config = dict(
    d_model=192,
    d_expert=64,
    norm='rmsnorm',
    lr=0.00208,
)
Below are experts of layer 4 (counted from 0) of a mixture-of-experts language model. Rows are named router (the router's row for the expert), gate (a neuron's input weights, with its number), up (a neuron's input weights, with its number) and show model dimensions 0-191. Each number is 500 + 40 x the weight over its row's rms, rounded and kept within 0 to 999. Numbers have three digits each.
After each expert's rows: "comes after" lists some tokens at least twice as common just before its tokens as in all text. This comes from a sample of Wikipedia text that the model never trained on. Tokens count by the router's weight.

# expert 38
router:554513498528571456484543503450540492496550489486421451516535559469452513515519456503551545461554506524526538510505493601520489499472547458542455541554521505501520467529464495528545479500519438490414561469531431533550449539465516542472554502466512528432514537462490511590442528402531502435520529518555429488557541538550457511515495492511446507512479543512449528503469485541505423509475482407468554428519545502525464427421419474521529464548542529541510507515526438523452473494490561519480547470532565500456513487475501502501446515537509562562543521444442512490468492443414507435
gate0:522498571537521485523510504493522516515463535522504478559558482523560457475467533518544516417513470612463497518506536527509488481493484562614509556525488526509456547487457478502525466474468487537484559472514492535455457570490473465562498508488512508463501475457540477514405475435473558503501519420586553493473457497546484457548508482533555463415488513495426498496510508452516576515535431462500462492425533502520476530514490484461508581463453505565563573488516499497462471498533376448525441482544525512459571491526456581494446545490419456504515544460463465441515559498468450500
up0:496478511519525424512480555561492537604580468496479465458480509480483512503514488543490489474437534524482560440487576480435492519511541522497519542487448454506433457556454425498532599523490563480528423552498500498510544455486518542437551575468522483567521488549529500488470491556583569464477486493465459525523553428474566584519488522500468538529510441567469529523450472460452519474512496574472527546489508496581443478503516475466464512432467485521425513494553553491512480510462507496482470496509480493476528510475415460481451443504501553482476531483611463471579554513542530540
comes after: "1", "2", "th", " in the", "19", " two"

# expert 47
router:519500458535451532537436467504461531556469508523543506441492517506496588469495570495493484447487531519606488459520487536444503516475426495465410531506462543510505551481531456487490550493501490516464461524479482465430507446490459545434496479487485533460508411554483509534538468496486523463504434424489468457459448476438544519484503528549532573463576506483484542551461489423428456463539484488556535504458508469479564511416490534546584513483478509539438500506499455563510472500479524452437460521580452486445473551526464567498483483430506489478509507512485497579398492601531502468
gate0:494525483554507442537567495508518534478500551528454382545492606532451484488476490488597603530472502462486513482536496551500507435507486505515518462422585414489543522469521551509481525555463524452447504550466529519582456531498528524433534500513523500461525533521501480486443464467521447535438496512527513597457530476553499511451476520461444501548447484509543472488436466492479477530487419504503493474537466463494470465513493422468496467506485447508527498540482489488454495542511560575501557540505441453499471485449409509506555482467456469520499470472441460537622543474436498496
up0:475524467540516505441514499504481514490559518565497513485596539482479541488478532596439543497509449520519510507461517492436445443498587531497497473466522487454561489480488489562460517518527492497506516467475451491450475416419508501438527614526478532452517500561488488517443463466500512516441484495569492507484522463490549469504577508502468480545416534496477482503441427500549432477446442556506486592523492451502559578490461527532542614497484547577535562536532400475437495528524475445457426541483462493488479492529501498539530500508470502493498497486466446482547488597512518497
comes after: ".", "\n\n", " =", " |", "==", "==="

# expert 8
router:453474509524464492490452469477508503516564529542521569452506491517565476431474457570523510489561494448528595447477478465504468461477512465429500484473437509492487475564545533455497554510564539477540580449509472414498488512512529479470515497467540422446505495426484497504524364497446463413471492507461455539466529507466551533485543491454476459506483535482516473558487568461479516498488563553553520551529464518544529442471513560526516464419428464532569435495507487433491468500553491548418530495531489506458452534508489468497578529524511473561470469531499508500511458532591550460
gate0:462537481576524469535544500524554474502488521551485509456530478569539521509458524554546499526518513455496568477557400558472480477433514527494485563492520454509573552515511480496502506549469582426462550499511459546475490458596561469435486496480524391398497502512508409464532481515492526558461540474515586494522535531495490482464484459528519534497476512459493414471512506483520461478478512459437536546454574506495468538493468509498525591471547487491503498485495487415506396522508533477498588517475494512488434477552534526504423443412522523510446468472491540523526477502427493482
up0:499510497550481498515547490496539469518490500450501481383475456523537494440504561568504480499569461473511477466546437556511490483492483546454440448475458438595480448460513509411552482501453496445521550441522486474513512519525553421506488457543472468478454501491510536425450515571470555463525500431468551491510496556512523478485571500474593535475416460563538446443535488471446521526545518486488509589506543535527432523505508549504525451503524496477473414506535551498470428504501534551447505493493553482528467490520538545559471474548521509507500527446504571538577471407522530461
comes after: "\n", "\n\n", "°", "′", "-", "″N "

# expert 13
router:524452533516526515426497508528538482472482526450505423463464566451513497480510535488514441475434570447540453515495515488461561576481523442476502457515537484460471435525552537484505453522509467542439471453477536502489579500500487473541526472440456473529588500422458455439523511567503504493569531477475479511416497542502472430533528570455489509485587419496515538543462481450502546416530464521475458547519551501528461539492487476432517456467563487484520510421492528476515513401503590486490571557516495467484506516462531504427528497494535475513486419522544539498583548514461558487
gate0:558415487461461463508483528606525526531549523515602495497511498486443520547405490463498510515465535568498588518457487467566452476512476483494484509458518454478530600437534533443489481455516518547558505490429469505464539464468507459544524434499520438450516492507557491463398552493412502537451501503494603479563482488447549476523531484508520477475448502452462453482531540467474474512464479502483477465470485514507463459481417567454607541484442511536468516537500449493443526545487592468510477489554507527450526466479521546484502515468490476529466486509464479561496442515544474548
up0:503534473552525533461493459426523484529491521537539508491460479519499484457519415503477496532611484501560475521432482499600505514530522488502511443470566559535504486551429480507511540523537493509504505500591547468522496496534466493478507523490450464456458440459395541565599500501557528412538493478476415380501470515510480540554528487475491564484595527551501517470500481534528432508507402484525519432490477503504517522419539481549478461517523492442489502542435489532523473544532470511478517419479491509428475539573466453520539499466445500481467497517544564452453504503464514494
comes after: "\n", "0", "| ", " J", "|", " R"

# expert 19
router:514488538474491485504542458535491477486477464469482523472493463478462495501573569489431488458512588504480446501448492491437617529506460536518468441509550554465516516454538512475565437510500477425494416508444542535514443543470547513474510475471400456597463468462436497487532509498592526496556539453553450510415447466499542489478416533406486520529553486525557565457498486482508491487532467501521449519522514535541425518465587473534509502543540495457514525483521482490518497430515525535498457449470508438496515526486475479464460429464546435501493473443522502497524535513472522399
gate0:486540496463455535525518517518457509568536485443512538544438538533336569507463521500537536517381456493441500553469572503480466552526479531479470497446483479486474584505557500510533532534479510557522498510514539544519448508449543470560463494544511547516461543543456466476428452487472499487465459472507564491534494464470520432544527535511430448522548417466501519498550498508472538554459477513511549523495522496461499459501447507497485502539411547498558455504525542467570441516494558499485469493443432584490467495533488468503488525467436429536442483470467528534450523565442509464
up0:532525521544470454533536521532513520606496464472508510538467541521469529499488499501558527540439465500449509545494545544472478516495428516490459508446462450483478573449546490496514517512488487547520503538556572553519439452444508423542471507601483532518530554555457451511464435521490537522439531489512629540547463462408531458529530527524434440495565473466487517494580481479537501546467506455527545520477510510501540402502521493548505472530466579479516497507539531524588439518476594526450515504449469582497481491532519435497480532505503460546498416457467539472511487553475479481
comes after: " | ", ",", ":", "1", "2", " |"

# expert 59
router:446483539490478524473537463541477446419491555469505474460523483437560503512489543457513549464564542470488496438494439523474485504454582471469525448442509481544535499525524507572476467442508455497450579492481497517523481501512507493373447469528473446428495489425435514501545472494510573441525487520482487537473481496544518455498454498484542543490489468488562460592482520479480527433493516470399435502529531526548485423503506453511581441472556452557476509506457499503514549455471495528448508455449529509539472478469454527529526458577445524539469474536555408502513510530554449420
gate0:517537488525486467491544477512418464469475521482475449502503566496543525462497549478494509523455568439445471512565480504454504448525477463530514490463511456464450555446557454494497549526456513421476514486543521619507490447493498439512530488492440412565528505516545417517502471477463508538485467398517494512537552460508511512536479525499514582570548414497560511441471440466545574484552517493509518529507544472491499538537473446463493485493533474440492516488486553453547517539508575410531553492447494485501470510471531505416498521467515483533493372472452604527503487468500536538
up0:515553468525501448505514567543433493479515518494499501485535525504521515433480590457505454526499471493453470489545504518549499398497469526525506476470546383447456510563545493497520546485491465593496478490567493536525462430483459443509448497538543493586483561530543504508513454477495444479472496429527490530547518487516498497511535433481510484539536437463489537447464460545508562456552526487441558533495512521522531496479538439479478454528502515494478558473490538425516468452526554452456605508453398501515527425480524540413469548575532469508537412541505497559481473467566530492
comes after: " | ", "2", "1", "3", " ", "0"

# expert 44
router:472533572498481541459515523457497510470434555529412532472467501469499465456546558495578519534526521556518442532411545484528543512467503535526494491511537449526566535501527484491486484568499481501540519545493592534516534493532550531517422512472465494542543572499476476495479482545478470465510496468523496507419451560515464535563518484434492527581481483505566539465466546506503540456531445540504493457536581527547434452458598452560446551473477507579471482437526562390531521457524501547464569502513490464504535553424481489516489456473484468527436524458499554505516457497454529446
gate0:477456481555513477505477490597467519397466572452565508510512528443455477533495509531496493552466511468473475499495470467513502500573478451458499536448397440590445495520531485521438527481504512373516489462405473509473438543417554441501517582450514506475490516493528552492553426535547535507501460499498522458496508480486536537469494493519472537482471471504474484469496567457476546468522486497490532452487471474499494554466483497473551542430504477494563508467539542541569549504555527495524458581464442478496505492441494464507490566560489472485436437478486476586448537479568443559
up0:537495491515466556471496503581436552470492497505498488500509524474539455503529526390499373516417466572484501496524524449503510511550448524484541461486473492505469481512456529431532503470486430535512447521417468489588510502553545499505455504350496502495499429550545475488561538524470546474532454514450540534497455487463481550429446456481519466480498468552472542476537543477455498500505518487491462539509547576533457515473498483461510475510525485489492551528471567536534454435466449467439476521510476473571512552448433548544508480543571532462461515561530531498525562481584496535
comes after: " | ", "–", "-", "; ", ":", " | +"

# expert 5
router:547465541478534520513439446558488520518490525561567488523531560477445494491567412488471439501520567510458440489546484438535418582499543541552563492476567520510514478514432553512519466529516498462475448466492474502414502518516481459509536498498495540499532463496495603456447533525502541479530480467450426556489596525517585517533475539453415562527488527529498470571507431455474495465468442500494467478472551515509397513529506440446587483517507519532486535511524503472507530533551478509451394461504503497443413463515475487526475528513481487471528585459498477495481480493509492528
gate0:437493529526506463509501491491474461454483463471486508451484536507560561500506482547503472534442474500503476436547578423456635495456500492483490487496463514480424508472481540518569412503446492578497430557522489536536472480488435535471509570529463569559468539566517537467497504525459486455508499489513564516507458506504425475514428500489484500522570460510513492512424541429426525575493498526526472543507456507452495493492532473508449533454465515427496480545536522545500507405374452488460514490529474543600548507536476476524469471518564500496544545564542509472461554512529516511
up0:523513498499483549461487466528513591568497486461449479533474461475472429491458544434511542461551537538515495511508423515577400551483522505497493472513521473517595491599518495465440559489540523485497507429497502467475545510465529445461473445480499408468514483486490454540442497487492540504472455552465480435497592467458639528477551491506500472455444528494451546487539446548522466395570481484506519446518527509548555473468521592485524505522536485549542542472507468455565483558489550493584514532523532474474445479497535526481505483501479475510490464451464509523517484475434534464
comes after: "| ", " (", " \"", "\n", "\n\n", " ["

# expert 70
router:506553563548459521500504446539465542501533456446522519478489511479521501520520484536430505485572531519517546527466489443511516480447481488502470472428432427458579455539505582475531585461504547586492571530561434481430522404482502455530427543533515488511481490439417556446507535446457532496450499471427455548515535465500542466514568484550458533496482518536443514515532544464496474521539518527496514500478496498502545586485516541563527472528417529470531501572437478493458487526543520557532536563529462484479502548495491516538503504538455474559450535490530554512503497598575543502
gate0:519517511477500466566521522502513509548410520418523527485462465563496534586440483463446492480454480519481526493496556525588464414513493541518510472485488422454456586461437581442511466497496587459529528516511523504450439471512515449481575530541568506514469464512539511472463511490472510545554500503589595499551531438539536442510543498629549465447496503446527488436586516549498539465449401462443559504507481514485514484470500542498485518535468510522567540522511519510472491515488482475535467540546430513487491524565505487545484503461468467540494504503476500532457540560530504512
up0:547524479527449476460469516523482527504539460532439487526501503468500516386565513524514531518531465465522471431492437493486494553471496493466434470529528488529563440542484478571490575454544428534559469536498526516580552537461485481486471460535459550463513486535442472538566503437531575429449437532448456442495494541513506533436491522476466500525491489500539519442472495415513536535510609528602458537491522500522521526495499538549639461494550523504452492503469551484523413520442521530454451451482547515519526449483529508454491447527437510467512475530491470487500491425496469487
comes after: "\n", "\n\n", " (born ", " =", ")", " politician"

# expert 69
router:482493501505564543444571565511431567461429510474470484508490531471475437474569555422495481503452428511447475428441504531476492485527528574514496444506552489452431478472565513538444488534475448525569440552452559485528467543443590546459459537548481587458485452518486461526505452422537496454515519508505508475476544551520546490477449574453529442553483487550490521460558571513571449532559494462477458492510550484527506473518540541562445496532485504525538546442571527492477467420501447509431451505502475482547542512484515476533467471492507524474458490464514473454525502475496456508
gate0:569510477496520427525497505492544497503519492528501551507508448525416526500481451605508457507547508528533522589517502462556530488440419460538527570529504484497485482497505512433507488469460513465544462452537435539428519452528451545541470566492529517486561551489508524594448513509510462550466570516531442534532490497467465454526477457534476513439506506494522460530532418456414453520455515476439519462465469485503569490464507537502420485481480515511461533528463488509461552513515523560521544527578474496438509440486522413475509513515555561540528458432453519522475353507534493500
up0:551492473521568494487492515485516521485460503496477504459498549457484421442570501434577505493558462536467477509431493555445531474525519521522476502505501511437459489515544497465447434504536467538522513474500539457493429516444505543484502541459511546545520512473469485466449477530528456464493496487514504489485535541499537431435456539481496373515568501520563561490495512425506451563518542458494450495540542548559509514442597540546513497517543533520470451495528474454473511424505502511456500446543581445489525471398508447505462437526572520460581502470543455429541411454567512499
comes after: " ", " | ", ", ", " (", "-", "_{"

# expert 31
router:523480496474479523469493498504445501537502515509507516448506532487513462442552584477481418528480548481515434518501514446484573523541472553467536419497558525492526541471513522509447407506498485506477420512420512569534535464496554523491482451427463452617508470450517467440549558527490456544579482494536452530412432489534476451505448504380539495559556482500530568465460557495532509441477527497563543488519489507497439479488519479521548456544525461396459489449515535483557465440492480477515490494485484409536483520447457528538502488524520467507548440451510548507484470476494517474
gate0:472491522474553528480495465544409526490448460503560497533542479486503607537507493526478493479439502528414502485472524486436503492496491543479454494524429435484479482539483443524463511498439525453476493470466463454432522497470492493526453499526497505444530460492492494494369516459489509588499485526527490492526521472557565549502472495507469488496551521457498505549469473541534500483467535515531547524446516473486560532525540465418530526484390481471545569529494503508497561512537529480528468580527417545512473605451544470466420465411510439472404449473505522468463503515592485563
up0:410496500509534515483529546510460552523441501470493518502485512453475473511530502469464433402481531501507520459443560543479447448497560563553490484540471457486467535485439473561520502506511500489535553449514570504454490485445491485538479501493530605424554420501479468479571446479536480558474496424469583521560528462510571446447480461496529514523498468488507530419479532480490510530544558566542477538345510594556509469545470472460499513468425571489561507486520533519467511525603524436530476495461496521549490481514517526504462506483481518518501468495504535483510459499494515568
comes after: " | ", "–", "; ", ".", ", ", ","

# expert 74
router:448527529437462476536568473489468558464443484498534535551499453481457598487496478514517463521527451513465436518547451506521528550488499504525438547495501529533554488512469491505415485399518468550508520444501504489542496529517502499504451479488541547438490550544468543516531525455545532461482527493517500458602559532539505480551477436493532511510525535444514463587533513407559564551441511508498572494532454539504515487566491422558544477517536569530502523514494458520556446474518515483498451575492553486547520440504459482522380464506446488586472547506550454498522529498486578542
gate0:566522558550519510513495547490485498454435520470508495499495502521503540487526421552448472490484536446379492523610504573557476513449455508505469452534481443448521436452459531479515523464512516564496490473585507553487425473507586529476495488496441522508487490508488477466444501488434555488457497513525581543613453450458539495559491447508546515424564532489553568491538496485583524529505532537492552583496487512438502521446474520471510476465526550421471521514474571476533504552532524515497512513538524509493554444503523537496495516539470526547461542482409555490490502508477423525
up0:484519532436533533510571521495483599487459526497560486502482476528464593477511454484468460554515565557447458452478482527565452508472498477536461514541513484515512474543443467504470517460472479580531504487481565445490447506547547455452439439489548532468561544506510564496536507452457493467415485511524502491618526515510544519509452530524536475493480525525522451516511491480588548504448490500501449562489505513505536462577461427616527489453538490472474506544491495504511494462468497521502456515525547484499507436586452513477368596569471519530450523508527464495500537493477562523
comes after: "2", ".", "1", "\n\n", "On ", " On "

# expert 73
router:469533547556431512515490511461506492499524464509495433462417499485439447482524534491456433505507501476446447492445537449441610550500482520524486434438526520525513405457524490499466441459442480496506460578500532487522564544545465543394468516456471486576465534482514496515526476496488521428587482484522498526411449510502465496500404560435558515541536455504552482482423515473554542482444503514576498465558511517532470513546582478485518498568532501427460478422455487481503511429475528521470497479452484457494513513485535477529488465490561485474523483507501453507444490451466546457
gate0:545485532456499408491527541456540486434518582534391481468512394504493494504474459497503532547456490532529559540503560531474510467449554485506505520521411445477536480516492553477504539567525503441511503483457460491492432498495457506612497514542532508518506489475484516556567494527541486520544502504536504419507414540601498466541573516522529490507468490532503434453487453553471489525508460559472426472525475511461476443488572470531501482473467488501590552507509494497398532535491465516566534438511520523525530510512427532456530434499469557521529519514507500597491481531455545547
up0:473483450507498542499475411547453513535502448518559506548563533473541533521477541507560469488516521566541493519519452542508497535516442485535469498452505576522469552599554414539472513466448536563534534494503545504533574529480496491407501485479501571483451518471512465504485553536550432457474497553514455541464493530395531512489460506461424458536494508430470544576513461487476435568485528519561480558507479539534505512578478513451486558499443461575457461505570478469570478520522473488541575557493534447529496530492545499547454480518559502498498482591467439457516505487473493505
comes after: "0", "1", "3", "4", "2", "5"

# expert 66
router:603455493502556505530562426542528475537485525468497511512543537442474503469540487483504470468598606561572483477546521507437486571525525465503456471444567496585511545547473512456472518498461444454487527498446545439431517518460436407538528516433461487503527449515502513474475457508529571532466514435490386457454456520515539473510459469468500442484514525530476494543517487472512539463464495498562426462488531538550570528539565495404552533484502500514442508486512470481533498524529526508496497544474577471518542505454514445528460511489452517465504457482462518502563563450472479530
gate0:533461506456467488455469523509565448495551498543546568463526558530473596525423463496498527450449454460482490492532589422481460523544461511517561542492513559523459445528464465513495467515459507472458512517518540536534537456499595525535492447468491491484420543479531477475497473500558538470542437515516542511503556511565529489410445494471484517474526563463451547476499487482535540551566419528482522536470478478548458485484465523520526431520482519456551454518415554570524538483455538504552496456543463522539508558525592462431556496438485542521490445588456477495504489462543466513
up0:509555580490498403557556551537544466554483553584555512530521442511523492511471484498494513419531528408554483537408512488463533536448499498525519513411537575500489506496481531464519439446509509463511523439436450501489497535460513490500501540477488493552491496450460508435497550494541481514457537502437509497506451539514481430452469538484546484458500470509464515540552528517451501534547513481487510436448469542517488515538544579507528509545498510578475499508434525449410489560473520503558436508551566478543469491575489485500478472644494558547519492486479474500516519499509600477
comes after: ".", "\n\n", "| ", " L", "s.", ")."

# expert 45
router:562504528625496476466533551518503525473517519554460515508497529521491457491546480502419413418496410471448496467460473431489517474502514436503487443376502460523491433511529489497544487440409444514571512501437450482474519530518500471485540504542390473496458455507528508484456503518545535461475539439500486583480569473518532543509491542480555531490447469511541478503532529504518539483532528534565473505485528456556419488567481506466542489541515514455543515480463508504485562458511508511475525408434515463500515501443533473519485416532450554510417510482462469552555521494541511534
gate0:524518555532447497453412438434490501580443556496457478497538494493486440478552496492501508495490472534427518451452516554489524464455557458510468489509518434552554509520508437468523511516450526521505534552556499508403563455493507561446562524546495546484473486506528510527473452477508436515475503527532489496537534493495505558430526491601536434471487446516427525497549462502574607482475535441531536458496572523532525549522557537530452559531517543503435512485534526475490491545463481538435537443482486542437484421489527527495494486536459513524502583466503457532532503480473401430
up0:491475509454495503516558516505521492605525438523495480506456501484567531491426445521484512509507507486595460536523542472463459517533531676480532470514427496471560494471501538519528533518547494473484474448464496508585470514517478460542456524528538477507489562493475460515527500520524471478502431522479491456467517504482523432587479533484477542482473580454544460496485503495480492541524475579454467571460449495452478409455450478553531502486486485544599542562454470455524480496536474457548427574560472473512535508523543466519558491477520495464548441559515564439511500501520551450
comes after: "\n", "| ", "a (", " | \"", " Order", ": \""

# expert 25
router:459436486495546540442463464456526495484578528465526439434471553491457509548509411498485426480511555482565487515499496421510460539570548551483514492507471595540468463509488480488483503535524471395503510475518442511469538520533507556523550450548540517492485443487523504446480548538501556470552548512515521486524514518522559519552498529561516530448466557483473497553495430451453497444468524563509485432545490494574512497479473484530474550417482470459561407549500481542518514476622441517566499495506529462451454552546525482540454514455531512482511508448575457441505481500535506552
gate0:545461535563501550518522512552538516518523491504517441486473483494515527466488455439379478375537480483494442452513545507470515523516535554490459496492478523573525483486498552578499564459513480482444495470540406492493499507487442522488499538557445445536562508463486467522517459472515565502507508499494508484526559605497537552517472588570492522500434520502458454470558509506477557468463501564520470599495408494519479524466465530553523497539463530448489524534460525497549514477499526553490497451512493458478544480501498461562488521467413561510489459484471518526507656468500474453
up0:479507414531522527551532472545527517442488462524491421492502478472580485525517420522417465486519494535511500508499483484517535517492474479529502587434441496533491519504497540491567494535536564558530530571477453514510533558545457454526492433471504527504523466480509508563558502606469488498471569517483476457473498424520480507551568465539451483476514468558447516516529580466573511508463492542489334558498490550523506523540510485470490506491532528467512492481558523516450491483493550503497498502496568515465528517484558587530526558504518528516546481547514458533467645532522481558
comes after: "\n\n", "\n", "===", "==", "|", "."

# expert 72
router:439528524436493509484481457501565462537538515523509490439511476539466473557535474500476549487536594534501516550489496516527519548505491503424496518511470550489534482499476492422496433546529622461396503515481455471507511541548532507576572391419500458510511455501508473485572510522432489529542517481523509500470474457541549476536481489458473557491536502511494556466425499536589475471449502458580530514521506511523488510481467534516439601479552434447448558527458450550521464534503552572562466458447504484506469593533521551478512494471513500508445518485521497476435552497510478460
gate0:586511464516558508473506553458469502512509513500503500544460459569541479531484525562506530540511475526553511501551588493484489501545522505458555506474495548526517568509484454451527547520453517541503479465541446501499481519565537523475481526496593494403460557559520444456530589497469457407473514517525474471494500498514455509481512496521495476511496525474538458441496538544511456585505480499439454477493497488435526525521437556526482498550531494520529450488440417536460456556473523541477528448510527558473483544442618461539507477494446636480529532543413543431429474510465486503
up0:547510540517530513469484503481537446482584474514592508528478450558494482506379491544472504532463465470473534510532497438505502416536475515523574523546492535517427493460596467499515541431459523530494534528544477481518501506501534505458479480509451394543473528493513532527558524486543587514472527548472543474537566426466446547543515418515536460472534502556522436546512472493523512492489468525483455515487506446519476460518503516406482537482521487504533511553445487540462468522557507504489532496446473537572481471425542539490554498438558528535521420589436550554501552569465503533
comes after: " |", "\n", "0", "3", "4", "5"

# expert 58
router:566483502615442534503469478485533482449507497488536603490571484429549486524502482484486489493537594449548516410473436493486488529499497455527503478484506459530513454501448512484487531491495447502524512487522516493496518473551448478442495553514493502518578463467431499542500566501462483494455451451491544522487503547444506581494541455427548507477527489503507476496455453413485470458548478482475553552525524470542504486562459511570479590492496461543455447419511415528513471509496504473463510475516413475451435555489444538478486579554504446473545543538431563572452519511446475497
gate0:560491454453471516486565550490479483423538525511521531563551509503489576450485479553461524551455515466477584491569504455527465475567496576499542474500472524545457482560419543559547446537435443485421506507592473498551514502541462550517430504553554553485534507476488477479464448531511507555503403572511561453487570483506546496546538508555544513493494477518508497504530463521469502506485535480462504462440471428544562388505548451493509544510509562483534505480533532572528471481488493585543582494527514567524505480575507476507523476540479501442522518527501552484470489493552482498
up0:423494588501565469529452492516559504547485533517500528451474517573467532464451502535517460504538519501447490548511487441499462541513543564498496531544529525431605487527513525498481448496484560390450524540485563437507514555517485506484534536487522529508496472470538573491566441503512477510555510549445499546486549586486477481516520571422449536492493557524507560465502524520527560507402472506475502573530468535442487520503444513552409465508428486454529431528546509538524508507481455479503517500525560494442476581547569514434549509481533490468518486535486561428554524460488479520
comes after: "\n\n", " was", " It was", " is", " designated", ", it was"

# expert 15
router:557458473483560455490535500563461526486507503477462488479499538456499521502491500509519677457490547477495584501490495478518413470467529434531531568416489501478569511545462500503467530484533454466531571442517455478468427496475535451547471519585505532404513537497549528535428502392497528476519471532441478498569557503501512482529524520544483516521507554521503505549462445527421476536566478484444501511422494471461523498496387554497511507504473520528559506489554434471502473533504464479543474493557507563533485525460466513478516488476505466550444516468447491505562480535513468549
gate0:516530463468527472493524509386554487547488518414481489540429448531481561474512445481528490518474463538501457558480499513455496518577502441499519593552525526484494542475486469546455519529541498540504469479472424520476536503504449533508552512532561567435518515555481436551595570492475440509495493495639497528511453534518523489518531542514544509484464449437458424529507499498532440492438550544483468457502527510471575563551479477526443539442501491482521531559476478502502499473475534508528561458483489504393531535535529441554550546511520509443518476512559449496521462473507566549
up0:535497503385521497471545463457460528508486475441515474476509498497486543490555530453541475481497539486514518510434457451469561445598529480426546528523483566458486537545496455562451499498580485510572446485450433496472520468419531467467488490579538522510502504440468450478540532480426430481538453493509459492502482533510555542541535552497569473475496511518514471561506485481509435472490600520462462439539517508476542542512447587550479542452483440480470476563560441468537486484467500459478441428477508512466533565530465477531543567519557471483480504470501497527499395471553479515
comes after: "1", "2", ", ", " in ", "| ", " ("

# expert 14
router:429465532499499536494427445492522578509482479531494496420495474509554454536482462558551492493516531557531598462467533538567410509445464497447480510579495533460541444511503512435514493566485609510523508468511538470426519523547525461471570460493562499411491460485523521463523445542444489440520491485455501447496492482492516508482549501532431508486564472507494540489452530542487509486500540495453559502514464521471543443495489568504464497417448510552524389474559511497488476613540481524462477507501477541453452559537518526478572462508474494484444559468520529435504532533525486463
gate0:507491549510478459467471456496488491480476465543552474437488404510515575501537456473474499479533536469533566490465479516420546536444540472480454509486468566440513464487487490565555545449448524527514585430423473545452558435491523536471411447526522562443548491508555496475522453488482486504504462575455465514494477499484553447510495482487580503502445525569511477493483528463570566507486482509543565423513502474492609504556462468472433518593557558421490445506463512518518479473479513501573437522521495482494475469538476516424511492506530495493511502482431496450462452511532567517
up0:531515432505482534492533485486527442514466500449544535552403508521515528498490516482449517488490465475532527429568483485488504527504518497444527484477506501483516485469401481520485556486519537419473547452530538531469525401542437537456591471488477474430510470500589505542507513478545581481480435470505493541526490408406504589542529574531512518453557538483543489442485515490506486500435456485501471537528494496545461435461492496442467509524480537474465507417493481529550556445461547516500469448529464466490478449547524494520552526517439492487375446454533562578526535539501512510
comes after: "\n", "°", "\n\n", ": ", "2", "°N "

# expert 71
router:536543493599459493436473448553452447511450432461476566537492442510551461490571492532495470421556529493456405530533506512506544538494520417517468488442539451476510437448589537455487448466521446480500471514505573580552554485511479503458503484502483505505543477452469528502488513553485523463518509495465529543460471501473553496466491526495442499468499443509514531503502590548494513455545548506503511527435474527563538573501547528478522430513495514487429505430476489571527495463422481494515524506484471483494514523404484516519533432592485555519410435528517510475538515478530464428
gate0:514478472542482398505473487545522538451490468577403473525507533535570478520508546473503493490470515493490472490520465432454505473495485444540514500457537500522559460466489528418568499515404496440436498535463545530520503604531417456543543614415453498507553470459496563537538474518533576532486518440533533541509497387498463520514511513478485489502448491576504520533506491490466541503494412475511455490498588561518457557551481441412540497524431495528492527510531558513447472498476443526508496491522451516539466490509484490506462485500531515486494460443523502496515572542475566494
up0:519495437512569550498534526484431466491491509507555496488588512441453516502496587526422518483544440586460507477480487500523501537434505585513482509534445483465435502485518490554485482458533492561448505479511497474532471457459549422492485589547494519454428446542436503559452485505454496536488570538430462507499504534527567462503461486532475464442541497593521370476490522547532520513559561506510450578496468521537497447433526526540543491463534572534499494504550500572515489516494507459525483577462516484454553454472468520481491486540505476487536541579476449497554484477520531471
comes after: " |", ")", "\n", " |  |", " |  |  |", ") |"

# expert 65
router:449457474478504507514464500520453457574437486507530401458507512529560499523486510490513489506504529500479496526495502542491504503501463527431477526502520559492511497471536466391478438589488571417486472487527514563480470508554578480480522427449475483490411549501530486512513499498513466467544484516541466482439443485527471502503485429477506530524595466486472529455493458515579512501480514451495548490493494541537524456591466411467467489511564398483471441453534450446510390512603546539460477522479469500475453514492530471423452500485474524432497504492445508427412492484498468526
gate0:443536519464479473527559548462575539468543527484442455536455434530488567473502483445526478554427467492447498514480503481495520479498540451521507541576503510492544531487411575475515491523578522502546490577540574538468449498461537425570518495462546515520540544573453490527507436516513497457483474529578505499510478482476486525470530518522542560532514532470465535534507496556539518564539555473573520545479502539530529435441498421494422528507479487489484479493464511527581516506572480535481514533538480534506580503510557503470497574472443504559574535550557609452523465506524446512
up0:473388502529519497526559566513479531495555513483508409516530540440440510442494491586481553484460522427442516473518483531539474466508517531460514422590561541555514445480484492522496479539536515395441545509506423484517473562462545480516507535557479525513441519429545464495432545429508549579538516464538496475540535517450511529520451501465506528531516546468465466525453420520491459532521515539522533478472585456512493519511484487528511421485557500440492516631492485555516456480451500495470478494541471533517558569477513468508489492458513480412455516485516493532524450496501537477
comes after: ".", " | ", "; ", ",", " |", "% |"

# expert 26
router:490477501507467506491485494482479561510514465489478498448472488538477506471469530534558542556487550491526488482481534540466514488467421543429508490517510475418531550527466529444466542468506574457460483450563488515464437499526539386536441478475533469489476552450500495492479436453480454428550451504466524514482523545476468490551490495473432514563546510455521506514455541551495538498481583493524609455534479539419545467502510557516476477479492474473525399503471517441532490574549546526508557582481448489434481544515560497433530478447556438547478517525525589494557419484527496434
gate0:447444558438485484510513511536459525536598585556467513522451525513478572484477500525505542423473507456472506503489489511460478527625504524474538554452509496525441536450498534495577464525441513513449491492452534559510454480425559503586453482477515568546455465466491514429443470521571488476526505537465518471526425434441510494505487469524460461474542435517506542510437545577470556492470502473504506529447521551501486436464521535489522479469536479502543452558521532483506448495502504562481424396539516472442471452467502551519517518558475516527477498468479544527508526538497554403
up0:457510473442483453469509467538487544575421523531496564542525574482518519479415506521507527535510544484507563450498534479489490535519472467516560515509486476443493520519501454553446549479488497503534476468642552532489473426470483492572484590499446504507552503538476450428484477466468476521526489480550600471530483470504497499514483457509455520496532428497498477534549478472549470385484515527478534503516414515567545478515493544510553540535463490466499494498542527475511562436578517519435508518493395550412448493499512516549475536563528481549539475504554538521473446550466567507
comes after: "1", "–", "2", ".", ",", "′"